Experts of a small language model: a shared expert of 128 neurons.
Below are experts of layer 8 (counted from 0) of a mixture-of-experts language model. Rows are named gate (a neuron's input weights, with its number), up (a neuron's input weights, with its number), down (a neuron's output weights, with its number) and show model dimensions 0-127. Each number is 128 + 24 x the weight over its row's rms, rounded and kept within 0 to 255.
Before each expert's rows: a language model's description of what the expert responds to; "comes before" lists some tokens at least twice as common just after its tokens as in all text. This comes from a sample of Wikipedia text that the model never trained on. Tokens count by the router's weight.

# expert 8
Description: Prepositions and connectives. Prepositions and subordinators starting a phrase in running prose, such as of, in, at, among, because, since, especially at the time.
comes before: " the", " ", " a", " this", " its", " his"
gate0 [111 135 187 133 125 158 138 160 115 153 157 150 177 130 156 116 135 128 134 145 163 121 127 127 130 152  98 149 119 131  59 119 186  82 138 146 142 145 102 120 121 170  77 105 104 109 152 142 129 185  95 129 157 178 140 134 128 145 146 150 122 149 160 128 132 171 130 137 151 130  77 140 166  99  73 123 148 140 144  90 133 128 140 116 119 103 134 127 124 136  96 157 133 148 118 163 127  91 123 105 117 154 155 142 119 162 173  98 113 163 128 131 109 131 115 120 117 151 142 120 120 154 140 131 146 118 145 128]
up0 [146 109 138 147 129  95  86 137 118 175 131 121 105 134 115 134 102 131 137 158 125 102 123  96 147 121  80 122 134 112 124 138 118 141 152  80 140 126 156 121  88 149 111 150  75 108 157 112 142 155 119 124 121 113 116 123  97 131 101 129 119 128 134 130 104 151 146 132 124 111  74 121 193  98  77 165 101 126 125  75 165 138 135 132  85 106  93 141 117 114  54 108 150 168 122 154 108 101 156 132 137 142 160 123 140 114 167 108 108 105 125 132  94 155  85 138 129 127 133 107 134 145 156 146 138 132 102 101]
down0 [138 137 110 123 142 137 135 146  90 136 120 184 146 198 145  98 138  94 130 193 152 164 109 155 114 167 140 130 164 132 163 148 130 114 172 116 110 115 120 137 154 137 164 145 132 101 144 120 114 115 134  94 133 138 124 123 114 159 142 133  95  98 170 158 132  97 148 126 151 157 114 105 120 151  95 148 147 100 102 164  92 131 118 108 136  87 144 134 101 139 119 128 104 142 102 142  89 143 119 145 100 113 115 121 118 129 127 129 116 137 118 117 147  94 140 146 140  87 115  69 167 103  83 103  81 145 118 138]

# expert 2
Description: Digits in tables. Single digit tokens inside numbers, mostly in table cells, statistics, dates and counts, e.g. 1'4'0, '2'014, | '3' |.
comes before: "0", " |", ".", "–", "5", "9"
gate0 [134 138 123 140 152 134 171 124 113  91  55  93 113 103 121  85 131 124 116 131 116 138 139 123 151 102  83 144 125 119  97 147 136 173 127 122 124 142 158 135  80 127 106 135 110 113 119 174 128 139 194 113 137 134 171 113 126  85 156 131 154 117 149 102 132 136 149 129 118  92 132 142 145 144 119 116 123 123 127 100 131 144  66 103 154 124 120 153 179 112 163 127  89 176 121  96 127 132 135 145 136 167 107 142 131 160 157 149 151  90 126 168 156 168 135 127 138 126  90 106 139 117 123 117 160 162 137 126]
up0 [ 94 133 124 145 133 124  97 136 112 153 200 149 151 117 158 160 129 142 128 121 161 156 116 127 114 152 181 121 135 159 161 131 113  94 121  99 111 125 111 129 142 125 142  93 130 128 168 118 130 109  81 113 127 129 104 106 102 182 113 119 111 142 127 140 121 127 138 140 133 146 147 146 111 110 140 138 145 135 129 167 119 105 171 169 132 158 152 125  73 143 111 138 157  95 147 124 118  97 154  90 110 100 160 115  89 125 108  76 109 140 140 103 106  55 102 112 117 120 147 126 128 157 126 127  69 105 111 127]
down0 [107 101 129 167 151 153 158 125 160 160 179 129 136 122 126 122 152 165 125 119 150 109 110 134 135 117 122 116 155 133 147 127 152 134 156 157  75 134 114 117 132 161 134 110 105 110  98 113 127 123 125 150 122  78 125 101 132 150 148 116 109 136 115 135 147 117  95 142 134 122 128 128 135 121 104 138 137 133 124  77 175  94 135  90 126 116 195  91 134 109 123 127 194 127 131 153 127 142 143 131 138 115 113 161 110 125 122 136 138 120  84 168  85 151 160 131  76 147 185 142 131 162  91 146  71 111  95 137]

# expert 53
Description: Sentence-final punctuation. Periods, quoted periods and line breaks ending sentences in prose, mostly before The or It, plus some opening brackets.
comes before: "\n", " The", " It", " In", " This", "|"
gate0 [125 124 160 153 143 130 124 116 187 138 130  81 149 123 125 133  99 105 108 148 113 138 152 168 150  92 110 123 121  99 129  82 120 133 132 123 122 149 115 149 148 148 164  83 110 102 168 159 154 106 134 152 160 122 134 137 143 110 110 130  99 140 120 124 103 132  90 114 128 109 112 100 124 126 122  99 102 128 112 116 131 177  97 149 151 132  74 134  73 129 114  93 112 122 119 131 118 115 100 129 127 155 118 166 110 175  90  96 157 133 126 132 138  76 119 102 167 121 156 105 117 179 116 109  93 134  75 158]
up0 [104 133 109  82  90 116 134 133 109 120 141 166 111 137 147 126 126 147 112 122 143 113 131 165  95 157 181 157 146 191 120 191 152 124 105 120 112 114 143 125 125 111  91 166 130 143  98 121  81 141 126 118 143 129 141 107 103 124 161 134 150 100  97 148 154 151 113 131 137 136 106 136 131 137 123 144 130 149 157 136 106 138 143  94 108 129 155  89 186  89 100 176 161 115 110 120 134 138 140 143 169 112 128  92 141  95 153 182 107 128 145 129 121 176 101 155 116 115 147 144 156 108 146 101 138 143 152 107]
down0 [132 124 122 143 118 141 163 137 160 132 111 122 144 135 167 131 140 157 149 154  80  74 141 113 101 118 159 107 104  98  92 134 142 115 155 150  79 136 102 117  67 141 139 149  96 161 128 104 138  94 140 146 103  77 147 105  98 114 119 102 144  98 106 100 131 118 107  99 143 121 130 117  84 160 139 121 145 139 112 157 120 134 180 135 107 121 114 108 127 123 120 139 145 127 144 136  99 151 157 117 178 158 130 124 162 138 132 106 163 174 133 110  92 153  82 113 154 105 113 118 117 161 103 157 128  94 147 166]

# expert 50
Description: People pronouns, name ends. Subject pronouns and people nouns like he, they, women, parents, plus final pieces of personal names in narratives, e.g. An-and.
comes before: "'", " was", " is", " were", " had", " are"
gate0 [115 139 116 140  49 154 129 144 159 124 118 129  77 131 146 118 139 113 114 130 113 115 158 155 142 127 131 155 147 103  94 176 114 112 144 129 164 123 179 147 116 137 121 143 113 106 127  97  86 146 149  83 115 101 156 113 140 149 103  94  93 139 134 122 155  78 122  99 135  69 147 135 115 125 112 139 141 124 138 140 135 141 133 132 107 136 130 133 125 146 170  68 158 106 160 127 145 106 112 153 130 179 166 144 135 150  96  95 130 149 152 150 141 118 154 123 101  87 115 153 134 148 116 131 157 141 130 181]
up0 [110 156 127 144  99 147 123  87 141 130 130  80 120 138 151 134 132  98 105  96 126 105 194 134 150 109 126 158 128  99  99 117 134 145 108 138 137 107 172 122 118 147 102 109  97  83 148 115 104 128 137 104 124 116 159 125 129 164 124  82 129 115 130 147 159  89 125 102 125  78 140 101  85 124 100 121 111 100 132 148 102 100 116 137 112 127 123 108 158 175 103  54 155 125 162 127 132 103 123 130 107 121 150 153 108 145 100 126 144 159 176 137 142 162 186 103 124 113 108 154 130 120  86 120 144 124 112 122]
down0 [143 159 127 155  79 112 119 107 109 107 138 108 100 173 141 146  97 136 128  78 141 105  97 123 145 123 122 108 123 123 112 121  94 127 118 142 121 150 131 109  56 159 137 193 118 135 122 105 132 131 111 140 124 140 132 151 120 123 123 140 120 178 156 152 145 117 145 102 187 143 129 129 110 151 150 148 130 133  81 105 112 116 168 101 100 148 142 152 169 125 111 100 191 121 159 123 117 109 116 178 121 126 121  94 174 133 132 124  99 142 129 139 141 110 105 123  99 122  96 118 126 133 138 149  74 101 153 163]

# expert 16
Description: Mid-word stem pieces. Word stems and fragments cut before a suffix, such as compil, contribut, instruct, possess, usually followed by -ed, -ion, -or.
comes before: "ed", "ing", "ion", "s", "er", "or"
gate0 [103 147 125 110 129 109 141 143 121 147 147 160 123 116 165  91 147 124 161 130 160 155 133 134 125 165 132 136 110 105 132  86 115 152 123 128 114  89  87 120 134 189 157 136 108  79 115 129 153 125 125 122 139 101 146 148 142 116 124 112 113 134 148 133  99 100  88  84 119  80 135 127 126 111 120 165 154 120 110  99 111 114  91 138 120 181 131 163 105 132  83 124 134  87 120 115 146 145 121 141 167 153 128 157 143 131 173 113 110 134 154 141 143 101  77 179 168 143 141 134 150 112 107 145 119 196 140 110]
up0 [ 93 138  97 127 111  88 155 105  93 174 159 158 135 144 128 113 137 118 141 148 162 112 152 158 101 127 105 121 133 112 144 120 128 144 137 139  81 118 155 119 140 113 128 151 122 155 136 111 168 125  94 119 136 110 120 131 124  65 139 103 137 131 129 105 102 129 112  88 103 120 121 128 133 145 118 178 119 111 100 114 131  98 100  95 118 184 115 127 118 140  85 141  70 112 137 135 116 138 132  94 166 151 133 172 117 130 105 105  97 112 137 135  92 111 110 139 179  85 137 117 124  97 130 119 121 165  85  64]
down0 [139 169 140 149 140 124 161 158 120 156  97  80 120 107 124 136 104 121 157 123 145 145 111 144  80 164 121 113 120  97 118 132 120 147 165 167 139 140 114 151 126 134 189 136 141  94 143 136 137 176 124  81 140 145 118 199 128 143 164 149 114 151 132 123  95 134 101 174 109 142 158 117 162 107 148 121 117 171  88 106 108 114 143 130 132 157  93 126 111  99 114 121 110 121 125 106 131 132 126 131 132  91 148 132 150 143 104 124  97 136 135 174  85 134  89 100 158 121 134 159 131 139  91 131 160  96 154 153]

# expert 13
Description: Past participles after be. Past participles and -ed/-ing endings after was, is, were or be in passives, e.g. bought, operated, purchased, located.
comes before: " to", " by", " in", " as", " on", " with"
gate0 [124 112 139 103 121 179 108 105 130 168 142 104 151 127  75 108 134 107 139 117 120  92 120 142 136 107 131 104  88 105 137 138 200 112 152 115 163 135 102 105  98 149  93 102 143 104 145 136 137 130 140 143 150 165 151 104 122  99 117  89 167 139 122 142 153 107 142 111 160 118 130 117 115 172 150 116 133  84 128 128 128 139 149 151 119 119 144 155 147 133 101 160 142 114 121 109 112  98 123 119  82 177  97 133  67 176 112  89 127 152 153 167 101 166 148 146 109 118 139 128 155  95 120 104 115 136 137 138]
up0 [150 157 136 106  94 109 143 114  99 134 119 111 148 124 128 115 140 162 133  73 101 134 140 115 110 136 125  97 168 155 132 141 114 138 112 108 120 155 118 134 133 105 114 162 132 156 137 114 172 139  91 162 130 120 114 135 125 180  94 117  99 173 176 136  93 121 131 145 104 128 117 133 166 112 175 101  98 116 171 103 136 151 135 126 108 124  84  88 112 163 182  63 131 114 103 131 104 138 133 145 154 122 167 123 137 110 163 145 112 131 130  95 133  77 113 107  93 135 104 121 112 149 157 169 119 133 128 138]
down0 [142 192 103 116 130  88 160 121 143  99 151 120 122 135 143 102 133 122 124 129 151 135 107 116  99 139 131 130 143 143 105 139 118 149 151  78 122 148 165  69 157 140  81 165  93 135 135 163 159 117 135 127  83 141 110  78 112  84 123 133 136 136 123 119 138 117 117 135 121  54 114 124  86 132 139 160  83 113 107 108  91 115 134 119  90 133 127 163 101 106 136 130 143 165 125 121 142 136 150  88 153 149 143 152 135 127 140 128 115 116 147 132 147 165 143  87 152 165 134 116 115 150 106 118 127 104 114 183]

# expert 47
Description: Personal name pieces. First names and surname fragments of people in tables and prose, such as David, Kevin, Singh, Rodger-s, Wal-ton.
comes before: ",", " |", " (", " &", "i", "e"
gate0 [117 114 129 166 101 113 140 125 134 102 147 125 133 145 132 137 123 123  89 124 144 169  98 167 134 121  94 116 122 104 145 114 100 117 141  89 126 173 163  96 142 146 122 122 114 143 136 145 129 141 124 180 129  95 135 115  93 147 104 146 114 127 124 109 111 102  93 103  98 151  88 117  84  74 118 121 113 151 132 149 139 162 131 147 129 106 149 118  93 127 116 163  97 113  77 130 145 161 151 114 167 115 111 172 161 100 175 141 139 102 132  94 144 121 116 168 133  91 132 139 120  91 159 161 170 108 103  81]
up0 [124 117 153 154 134 115 153 145 120 101 141 146 144  91  95 148 101 132 123  77 112 111 160 126 118 126 115 175  97 154 150 113 157 130 171 121 135 127 136 138 168 103 105 166 141 188 112 130 140 101 150 107 120 114 120 155 152 164 144 151 174 114  99 134 172 138 154 141 172 160 112 111  81 143 164 127 156 146 151 130 115 142 125 136 131  94 134 154 142 117  71 136  97 166  97 149 125 160 127 170 164 132 131 148 141 114  90 103 171 107 111 123 125 134 111 122 126  94 146 114 114 144 153  80 134 146 135 128]
down0 [135 148 156 129 149 151 127 113  96 147 151 138 143 105 110 138 101 132 134 130 118  97 106  86 134 105 129 119 122 127 112 157 135 156  84  93 168  87 135  75 143  92 140 117 152 121  92 118 160 112  77  82  85 152 150 112  96 106 114 170 132  89 140 185 148 158 122 121 113 132 118 136 101 150 129 171 127 140 116 178 163 134 113 131 133 102 141 134 136 102  79 147  86 102  92 128 161 144 104  86 128 135 107 116 133 105 151 128 164  84 124 147 128 165 143 117 128 129 121 125 149 136 148 120 105 123 161 148]

# expert 20
Description: Foreign word endings. Vowel-final syllable pieces inside non-English names and words, often Japanese, Spanish or Indian, like -ra, -ko, -iya, -ashi.
comes before: ",", " (", "s", "\"", " de", "'"
gate11 [141 150 124 146 108 129 128 122 158 100 139 171 121 138 105 150 156 106 165 135 102 110 166  90 162 145 132 130 108  94 149 101  92 109 138 106 139 123  92 135  89 162 136 157 114 131 111 127 155 165 139 127 125  76 168 153  72 153 168  94 131 134 103 140 122 109 133 135 109 151 136  96 108 117 129 172 117  93 162 124 128 139 159  71 115 122 123 128 178 114 138 142 123 125 117 154 151 142 106 134 119 139  96 110 132 153 119 159 127 166 146 121 110 154 157 181 105 124 158 147 135 123 141 161  94 173 104 101]
up11 [106  86 148 106 100 131 110 118 116  78 108 141 118 158 181 125 143 110 163 115 130 119 123 101 136 134 152 110 121  72 144 134 136 134 145 109 123 150 116 135 100 145 158 143 140 181 129 137 116 163 149 181 148 111 133 110 115 142 144 129 105 119 163 153 122 121 120 147 110 199  93 138 145  99  93 150  95 101 107 164 153 154 173 129 113 133  97 115 171 120  99 139 117 139 103 164 147 132  89 125 146 136 111 118 142  98 149 107 141 125 151 111 132 155 134 136  84 112 156 180 119 143 139 171  92 137 150 129]
down11 [106 185  92 155 173 132 135 115 174 137 146 114 140 114 150 145  95 136 145 168 143 129 138 113 108 127 100 142 134 132  84 104  81 111 157 142 106 136 117 150 124 139 134  98 175  99 164  96 110 177 161 121 156 119  97 123 152 139 152 148 113 119  96 127 118 118 145 167 131  96 151 150 155 116 111 160 127 112 118 177 146 141 127 130 110 128 128 156 120 125  95 177 110  89 102 123 127 178 139 133 138 131 140 162  93 112 147 111 129 135 160 128 132  99  87 104 113  83 116 122 107 123 137 130 172 148 151  89]

# expert 59
Description: Table and heading breaks. Table cell pipes ending rows, heading markers such as == and ===, and final periods before line breaks.
comes before: "\n", " The", "|", " It", "The", " In"
gate0 [119 106 136 155  97 127 144 114 188 124 149 122 153 153 157 109 171 126 113 167  97  81 108 138 139 144 147 138 135  86 154 119 119 128 102  80 126 107 154 118 114 118 132 136  77 137 126 145 171 107 100 119 144  94  96 111 117 112 166 141 149 117 149 126 125 158 123 104 155 172 103 155 180 107 131 146 128 128 149 124 129 144 181 109 147 147 126 139 156 152 127 146 134 115  74 110 132 123 171  92 144  93 162 133 136 147  78 127 102 118 103 144 136 115 122 119 120 157 144 140 123 126 139 155  78 138  91  95]
up0 [143 113 116 162  87 111 150  77 183 119 142 108 134 138 133 139 159 143  84 156 116  80 149 130 140 167 135 120 129 119 155 135 106 110 104  90 148 124 141 120 123 130 139 127  99 138 135 129 168 128  87 122 136 115 113 111 124 119 143 167 141 116 144 167 134 164 119  98 158 159 106 173 156 111 112 138 114 151 161 105 126 137 189 127 151 123 134 132 134 164 124 110 113 106  53 129 105 125 147 132 155 103 142  99 126 159  98 120 153  95 118 162 117 123  94  99 128 117 132 134 124 131 119 161  84 140  68 102]
down0 [149 105 149  76 125 108 118 135 106 115 125  93 126  86 117 112  59 100 160 126 129 138  95 117  86 124 156 129 128 151 102 151 127 153 138 151 113 137  52 131 154 126 113 123 120  79 153  98  93 136 165 145 129 145 144 127 107 134 109 113  81 113 134  85 163 141 172 156 128  98 133 116 110 148 154 133 141 143 102 175 137 138  97 174 108 129 124 122 131 157 115 131 139 115 171 157 133 112 137 120 114 114 124 166 130 104 126 123 136 153 117 109 163 158 152 126 146 159  83 126 114 149 143  88 114 123  90 131]

# expert 41
Description: Concrete common nouns. Common nouns after the, their or an adjective, often places, objects or systems, such as road, channel, forest, school, fund.
comes before: "s", ".", ",", " and", " of", " in"
gate0 [164 141 122 133 131 139  99  97 138 103 135 140 112 106 114 145 150 159 104 117 147 121 147 121 123  58 161 168 145 127 102 114 120  99 125 116 152 122 101 121 144 137 111 140 169 120 113 134 122 108 126 159  79 104 181 114 145 120 148 148 146 127 129 114 131 123  97 129 135 108 137 106 139 147 110 120 141  82 195 177 102 119 181 153 123 128 182 148  95  85 128 151 123 104 110 141 147 124 122 165 118 166 123 150 116 177 130 148 120 130 186  98 119 134  98 144  91 124 116  85 142 126 106  99 128 146 116 140]
up0 [158 153 102 129  99 134 120 116 129 142 123 169 189 122 143 158  98 118 122 168 137 121 137 133 148  96 153 116 110 121 150 103 174 128 149 144  98  99 128 133 157 120  82 148  84 143 137 143 126 147 130  93  86 154 174 146 126 140 120 133 122 138 127 125  85 128 127 101 127 139 148 126 157 104 196 147 114 141 131 175 130 101 140 177 123  82 158 145 108  86 140  97 129 112 150 135 125 128 143 115 110  93 139 120 113 158 100 140 119  91  75  85  85 136  92 111 141 134 103 112 147 137 141 138 135 153 129 104]
down0 [122 129 129 166 140 130 114 112 123 108 151 171 157 165 111 176 122 136 114 146 133  94 157 145 140 123 133 137 137 102 128 152 156 107 152 136 124 144 105 168 184 138 119 116 133 156  78 119 141 140 133 186 137 107 166 110 134 127 118 142 158 125 157 128  93 117 129 122 122 129 131 168 114 131 111 138 172 113 132 164 151 134 171 120 141 158 119 110 106 107 163 116 117 151 145 136  98 101  76 130 117  85 129 160 139 166 148 175 114 139 124 119  74 108 184 153 151 171 120 147 122 140 103 140 162 102 141 166]

# expert 36
Description: Table cell spaces. Spaces and numbers opening cells in sports and results tables, such as before 2016, 37, 383, after pipe separators.
comes before: "2", "3", "1", "4", "–", "5"
gate0 [184 122 102 133 131 116 137 121 166 132  71 132 115 136 142 154 125 122 104 162 143 119 128 113 125 133 135 132 135 165 115 112 151 130  67  70 159  99 110 113 143 137 135 152 124 114 140  74 115 120 124 138 119 120 103 108 104  80 136 125 141 166  65 136 117 155 161  82 108 150 133 137 119 155 124 125  98  80 125 104 158 132 125 136 134  87 138 134 129 171 165 133 154 107 173 109 131 125 111 138 132 112 125 125 102 141  93 171 109 147 120 118  96 125 115 131  97  99 140  94 124 106 164 166  89 103 157 120]
up0 [158 118  99 136 162 133  81 147 137 129 122 101 102 129 145 124 135 103 129 151 157 131 116 110 148 148 112 154 126 131 118 145 151 140  97 117 107 104 128 143 116 147 137 136 127 125 157  77 117 138 125 101 135  99 126 102  86 111 100 130 116 167  82 159  91 149 142  85 104 151  97 148 103 142 150 122 119 115 141 121 172 164 118 148 145 100 137 132 133 166 142 173 164  84 191 105 128 117  94 139 128 164 138 107 113 109 139 173 141 131 133 145  88 143 115 169 112 104 140 121 150  84 166 166 101 128 179 117]
down0 [132 131 167 129 106 125 132  89 167 167 160  93 161  73 149 156 124 136 128  94  92 100 151 120 109  84 129 121 113 171 119 110 118 122 108 132 123 144 134 112 121 137 132 115 137 125 163 189 154 133 128 108 149 142 119 131 122 150  98 127  81 137 126 148 131 110 110 157 159 151 154 128  96 119 157  82 140 155 111 139 144 158 135 115 107 126 113 184 164 130 116 101 113  92 170 167  85 153 123 158 181 136 135 157 165 104  84 108 115 140 127 148 130 146 104 102 150 157 135 123 119 134 122  99 113 111 107 121]

# expert 60
Description: Prepositions after verbs. Prepositions and infinitive to following verbs or nouns in biographical narrative, such as honored for, due to, joined, against.
comes before: " the", " a", " his", " her", " an", " their"
gate0 [121 109 135  98 153 162 117 156 117 148 133 136 139 147 161 128 133 144 140 171 148 135 112 187  90 106 100  70 106 134 125 105 135 133 148 105  95  96 112 142 103  77 159 121 107 121 161 167 170 141  93 177 154 131 139 159  95  81 125  90 141 122 150 138 143 134 106 176 110 155 104 139 118  96 112 183 137 175 139 121 157 133 137 145 134 123 108 122 138 108 100 134 132 121 120 113 140 117 106 109 135 147 102 148 149 137 123 134 137  96 136 175 169 125 132 110 148  87  93 111 116 138 124 112 138 110 166 109]
up0 [105 156 136 137 134 140 110 141 117 120 156 126 111 106 127 133 156 136 117 119 111 157 123 108 147 101 176 172 190 162 160 120 131 138 155 103 131 146 156 131 126 170 145 108 122 206 120 132  92 132 124 173 114 120 126 135 144 114 144 149 127 147 116 117 140 115 140 109 132 191 138 120 130 165 125 114 121 120 102 160 142 111 121 154 161 134 138 134 110  82 175 132  87 165 124 168 108 154 138 139 139 143 127  84 145 150  96 151 122 122 113 125 101 175 147 127 134 138 140  93 156 155 155 119  83 135 128  68]
down0 [134 148 121 142 121 159 125 124 145 123 153 138 115 135 173 127 119 148 125 132 110 149 154 143 101 129 130 137  98 130  98  96 152 137 119  88 122 104 101 139 115 161  85 157 179 114 134 155 121 123 137 162  99 110 112 121 150 128 125 135  82 136 179 100 117 132 146 110 146 111 147 139 141  94 118 136 113 168 123  73 105 165 169 171 134 159  81 130 132 118 116 144 143 143 132 163 143 100  73 103 101 161  86 152 141 162 159 128 132 113 100 136 139  85  77 149 146 136 124 133 111 175  88 114 150 147 160 137]